Weights of a small mixture-of-experts language model, trained from scratch on English Wikipedia.
Size: 8 layers, vocabulary 2048.
Experts: 96 SwiGLU neurons an expert, 4 picks a token, a softmax router.
Below are experts of layer 2 (counted from 0) of a mixture-of-experts language model. Rows are named router (the router's row for the expert) and show model dimensions 0-223. Each number is 500 + 25 x the weight over its row's rms, rounded and kept within 0 to 999. Numbers have three digits each.
After each expert's rows: "mostly gets" lists some tokens that are sent to it at least half of the time; "comes after" lists some tokens at least twice as common just before its tokens as in all text. This comes from a sample of Wikipedia text that the model never trained on. Tokens count by the router's weight.

# expert 81
router:475511525511529533465523535525483481527518518462517467471493473463474475524473529526513466466516511473471520466481480529486464525474536534465524473515465480525479516469476489492470514523470523479521533485485530522520464510524487523485469482469478536517539539519486503472525531475474499529483469508481472486472476507495470476516479522522538478480465515465527521533492488509479525527474529487455513472484536534472529529469533524535531542521484477467467516464504478508464462464477482520509474531467478466481524526501470527458519479473526512520482532483519499515484497525478474517530520462517470527516518511502483522478521529477476516482473502500526530537511470483474526478533
mostly gets: " Af", " JP", "amily", " Cons"
comes after: " con", " Gen", "-", " Con", " New", " |\n"

# expert 91
router:478531531536504522485540531519489474531527545487523477479483468454489476519479531530521476465514516474469534471477474527471475509471529523491524480525483477534475498464489490476474530516476519487524532468480532519526474520524466523479484481471477532515545535519475471480521520483474525528479473521492469475487470521464463486492480525529524474466465517471528510537483484519470528529485522469479516476465527529467522520451531513531517521517476468473469527462497474485488474467465473498501487539480458474480526526481469531475531479470533511530476528477530526525484482521480475523532524490525475521509514506486478523490524525481466519481486522495509524532510475480476522496523
mostly gets: " Re", " Br", " Ar", "aff", " And", " Sy"
comes after: ",", " of", " in", " and", " In", " for"

# expert 128
router:473519507526509523480520521514485468530526540472512474478448463482482476537499514520520476464506526481468520469481466519472467496477533529480532493522470474537477510477497466476469533528468515492531525464468513514525478514525475518482481471479482528522525514523475494472515524472458503525483474508473465458472482517469478474509485519535535472472477512455528507518532474507484531523463522481477527472467515514459524524436525526530529521509475472476478521471507475479470468480476484479498473522476476467479522529503467531476524466475528525522489526481517525518491462522471468518543522478529473525527526521510487526496531533508492527501476518483523530531525474501482521491525
mostly gets: " New", " United", " James", " back", "ootball"
comes after: ",", "ed", "ing", "3", "7", "5"

# expert 180
router:484519525526486538465529517519492470525530544460518490485448483473478478526472530542527466478525506475463518483473482525490476504467526520477526481525485469539469490473489467474480521519480524476531530462474526521521476524532472530489479481474481537521524531527482478473529508474481498527472491518473475469475475521476475481546479519523524468467468516474532523529483484516465521531470525472466533468481517534471528519484519510517516513508471466477479521467483487492475481470477482490510481506465479489474526537496464541479537482488532523525485535469527536523486467512482477522530531480516475519526523513533480539487531536492469512486464530485521525523524487500477511500525
mostly gets: " sub", " Ne", " Park", "adium", " Em"
comes after: " S", "-", ",", " and", " A", "a"

# expert 112
router:471507528523464522464529528512477490536517532466517480466483470466464476523485529526514478492524527481465523472487474519483481492463526520478530465527474483530471492482471409485467515505463522483520525480485533518530468527520469523472478483480478531513531521517486509484507510472476496513481491511482473468483472510496486470516481530534523468467461510473524507523496481529464525531470521468452525482468535531469532515464529507520532516522477492487472514489499478482483471475473481524494472528468472468478527523489471537490529483480522506532485529478523510526470472515488490531522522465520479532521510513471484529467531535489468518493473527479533535534519477500475513487530
mostly gets: " −", " made", " Born", " N", " Ag", " Or"
comes after: " |", " MPC", "a", " E", "i", "\""

# expert 172
router:463506523514492525471539535521470473538524530473525475480497476469483482523463532530533474462520527476476523468470473533486477470473534524479528491525474471524485498472455487475469523510479513479525518468478527513517470533527478536479475500481474531522530526518477455484524526475465489524473474521480475476471489505483467483490486515532527465463470525472534518526477486508473521523484526471459511474461517515465527526469511494512529537519474479481469522474515478491474463477474489503499482516480465487466525512489464533473525462478527519520483529475523520519483474530464482523533515469519479525511518508486476526487539538482487520474479527486535531532508476481478528473526
mostly gets: "|---|\n", " requ", " N", "|---|---|\n", " Al", " comp"
comes after: ".", " the", " \"", "-", "|---|---|---|---", "|---|---"

# expert 144
router:490564562536547512505538485498511441537576504466506523460491499504526483495460576523483490480524513497451502485495500512449502465503499518498514509482477463521500513479448577492508486515482517529495507503507502505497481513504503494476508494490493510535520501503446443474510496506504488507498542582483444479509501495490485517492498568551506498455489459498498516504482502473464512517488483475436496468488537482503486506528530531492504509513484507495499473499506530518514499490474512469504492500464495500472490471494489506507492493478517489495487528489540509500525498510469497490485515521532465503508500514524495504455503486510490495545472512499522494497520476544500481426504
mostly gets: "ollow", "fter", "att", "enn", "ork", "oh"
comes after: " B", " M", " W", " S", " H", " L"

# expert 151
router:472514532523503518485536529522479479535526525476517469471488480466477462528485536529522476465507525471467528482482472517474488523476537525475516475521479476523480499471477437469482516527467515489520523468474530520532470527523460531481473476482482537524528528526496487479516512489479463528482476524480477467479464510477478471498478520524530463474493526476530519513475480518476524529466526483460517458459521529488518525467529524530529515517479481474470520468503477486468462474479483508500482526487461469470524513474466528473530472485517522523465531463512525507488490525473488526522524468509469528523514518500483540479533522479472518487473536484527520532525486508474530487520
mostly gets: " This", " that", "=", " at"
comes after: "|", " in", " In", "In", ".", "\n\n"

# expert 83
router:475532526530459519486533528518472470526528529480525474460473476480503485528468535518533463472501517471486523472488476516470473463489536521479511475526476479530477493466465475479473525520476520473530510464467531527517472530530477529459492481471473519519518523537482493493524522474472477526486473515484480478493467503498459487510479518523522474460475527477517515530491468527473533520465520468460524474466521520466522528481516525527532527516479473475474526470507475468481488489472485507502488534487477463472516546494467533473533476474523506528476527483526511519487482524483485517524528468507475527523525506491487538469534530483467519492471522484525513529527481456481538475524
mostly gets: " Ant", " Un", " Mon", " Geor", " Pat", " Am"
comes after: ",", " the", " |", ";", ":", " I"

# expert 155
router:467512523524485528465531525526483485528534534468519475473473475482470475526480511526512464462512521471471518482484477522484477523485516522475536477526477481524463482472480481475470530513467529484527524480477525524514477525518477530475477489477472528521524534527463452488516513477478502521479482525475473467477471518491461479511480521527519478468480519464530524523483487515472533522476522468458526471470528532470530530464540520521540530518488474475478524464503471480472464479477485523507483522474479472482519534488482533475536474473524513530475527478524519518478488525487486516524520481518475533526524528497482521483533534494467535483480537477529527533519485516469531473533
mostly gets: "%", "ael", " out", " Mon", " Or"
comes after: ".", "9", "0", "2", "8", "b"

# expert 114
router:506521540511494518427529517555488508515512483516508410491538504506518472498515482490505501436481584479511500488488462505504467525505492505506503472480477489563510476494527460503482507497515517509503503504495489497537482547513517519499492511488484488502522542503516463517502504501452454502471515482504493517499486518500514501437496505491494477488484478447507558501507503549479518536493495491512513506477509507504508465558491483512549485490511465430516516498493468468486502482496474463536498481494496423461501497496490521504514454455483520506489510464492486505507452518515491490503488521522498511568502501472457508475507510466501497546510507526511516498499501520515527514534
mostly gets: " in", " to", " of", " by", " with", " for"
comes after: "ed", "s", "ing", "ation", "ion", "es"

# expert 118
router:483514518535453524474518524513476463526532540477518474465484467479474460529489530528525466472513516480469525471481468510481470496475517516466528474513469463520485499474479488486469530518479526504531523467471518526531489518511483532486477475483464533506530520527472486485512518474481439525482462515474468465472471508486471480510470508515530469475469522464527511520488475527475526518468520461452520472457517537475522516474527518534530534525489484488477522466500479479484477472465474509507465536476462476475518533491472519470516473495525513525481531485518510536490486526485471521522514468526477522517521508501479526472519532482476525462476519486526529529519472486472522469519
mostly gets: "′", "″N", " rele"
comes after: "9", "1", "2", "0", "8", "4"

# expert 136
router:463510538524511525474528534524489476530532537479519471467486476465481476534466536522522461461518526487470512466474478513477479485466532528479535474513479490542468488483475491474464525511472508483532518468468529523529477535520475513483475476483488521533532549517493466481526516486478485526486468521486471464465471517477485493496470515526526455457472532491518500518493478524476523522471540482476537467469515519469529523494528517518510530517484488464483530475504483492480474466473481488513484518471470479459527512481450528481528486485513529517475530476507513519477483521471474535521527464511478532521523496516485543489530531487472527475472519476528529532504485477471517478525
mostly gets: " Ele", " Ag", " m", " polit", " n", " Democrat"
comes after: " a", " the", " of", " and", " to", " in"

# expert 101
router:466516523527517533483532529515487470529526529474519475469506468462479471524469530522530480467521512469479528471488475529481480510474526525478526481534464472520477488472483441472466527510480521480523517475467528518528469520528466523486469481471473523512541531520487457474520528469468490526479478518482475479481473499470465477483485516529541473470475510457527509531512482520472533516473526481471521474480524526468522530490525499530533519522474480474469529471492475484470466466476482506521482526472481481477538515494474524478527480474519525529479527475525524532486475517477479515524524470527480520527515499464470528484525532503478529492478521485518513523517466473470530492528
mostly gets: " MPC", " ·", " said", " vers", " due", " repl"
comes after: ",", " of", " on", " with", " and", " in"

# expert 147
router:467512528535507523469521527521476476531516528472515473468496478459476482527474525524524473466527521460476502477473477519487466484475529518479526489534474471526469483471479461466483545519470521483531531484491525524513485522519461521487466480469481525513532521517477484482510523465475526531482479509470462465472464509477481474479479531532530475468472521476526509521494483514474535528474524481455519479472513521455538504481529526531526543514477478473479527483508487483471458468478478510516479527469481487485516531494472540479526475471512526515477537477523514518502481528473480508513518504528482519523527519514487542492538537477484528465472520480511520522519483448475522473527
mostly gets: " million", "°W", "°", "aint", "%", " —;"
comes after: " ", "0", "1", "\n", " —;", "2"

# expert 79
router:477522515532494530478527521533480471532532520488517479468510476472482468528479533520532458473531517479480529476478467511485482486477517523469523478511470466525483492475478479481472515519475535490531512481466526526524474523529467533476480489472471527522525531534477487483523507474480482521484462530469488460478464519476477476504474513529538465469475527470512515518493476525466527522468522479454539472467527527478532525515524511527522517510470473481470524459506471491466488475467475508498472532483490469468528528477461532477543476480539524526474531468528507514488488528485485518521521469527483534511531504494479541490524528496467518481470535496523530528505476484488534478524
mostly gets: " she", " we", " they", " They", " he", " Nov"
comes after: ",", " where", " member", " that", " part", "s"

# expert 98
router:473515524527463550466530531543491482528535530478530478480492476482491467531472518526533456470510513488478522488482468508482472530465529504465524472522481468530480503468475492481471520516473518487512536482473526529524468517522479509474476481472484521523533515527477441469531525462486476519473475534484478461477476519484475482484484519523530471467475538470521521512474481513469529518483515471445519472469525543472507513507522523527531533511483481471471523471494485501464475473476480525501485522474472477488523537493471532469532483494522521518477510464516521519484481524476479516525521469513475526530525530520483527478530541493493525485482526476529532524532490512474519479515
mostly gets: "′", " hel", "ject", "rest", "cess", "con"
comes after: " ", " pro", " re", " s", " p", " d"

# expert 124
router:478525530533465513483529520517480477531527534476515480477489472475474462520491536536521464465522516468478522475492471514475470511480531521469532473518486472532475499485472470492463526535475521464533514480472511524528484526522476531466482504467476536529534517525480515460511512474473479527488460511471468471488478506476472472513471525529530478480472531484535518527490478521472527521469517476463531479462525527463522525473522503511527511519471477469468524466493477501479467478470482516500469527479473475490512518474466523477539458487528516535484524479524515512479494522483481525527520476517475521517521512487478531491531522488463536489470507476527530536515469456480538487528
mostly gets: " Mar", "K", " ac", " Ac"
comes after: " (", ".", " the", "|", ".\n\n", " N"

# expert 123
router:467516529518515523466532529525487483539522537469512468478468486472473474528482528530528477472523522474481526478501478507478472498472524522471522487514488471526480489470480484474481521523474520483527521466462522545515487521513472527471477473482483534530530523517468490475519512463477448530463471519470472465482481517496454488495468526520514472472474518485532518523490484521469524528470509490474519465470524540470534524470520518509520523521486485474466525465519486479477477469464479509521479521499472483473532524480468528477529482485525521516454524472525507531483478521466484522523522468516466527522522523523479529490527535505463527506475532487543534516516466487472525478528
mostly gets: "Th", " Rec", " rec", "-t", "itle", " remain"
comes after: " ", " (", "9", "\n\n", " \"", " ag"

# expert 178
router:470517512532482539473521525524477468530528537478530472469473465468490474526470521521528464463508521476467521476496481516472462474472534530478527479521469477536474512472476473478452530520483518500530517479479539537525472522528467539492476481469470520515528519528477481486516521467477499521481480522477471471483480503469468479538469523527522457467486521476524521530501475515472539533474520477470516480475517530466524528479516523528527529522491482479470531474522475488475473474476475510512488536474481470476524533464471538488529482482521524529480526477523519510487496520471467514515524471525476530516528514486481525487530525490462517500477526482519534528511488496475514479524
mostly gets: " JPL", " p", "#"
comes after: " the", " and", " of", " ·", " The", " that"

# expert 125
router:469509521522507528472529524525485484544529537470519478457462481470483492535468525533520470472506534472493519464481467518494485524473523515471537478530476460528472485492471478478473534516478522475523520471469516521527477526513458517481476478476466518506527530535471474480504523475471519522474463519488467458474466519486472480530474517535526470469468527474522512513468484518480519522473524489463529467476512533465527532478532510527525530513467472482479528478506482483479472462463487518493473521474475475460521516503469536490542474481539517510477542472521519518503471529485485526531530494512470522516522503509503525485531526481482513480481514486533530526513479499473534486516
mostly gets: " Ste", " Christ", " App", " up", " Rich", " G"
comes after: " ", " |", "-", "1", "2", "3"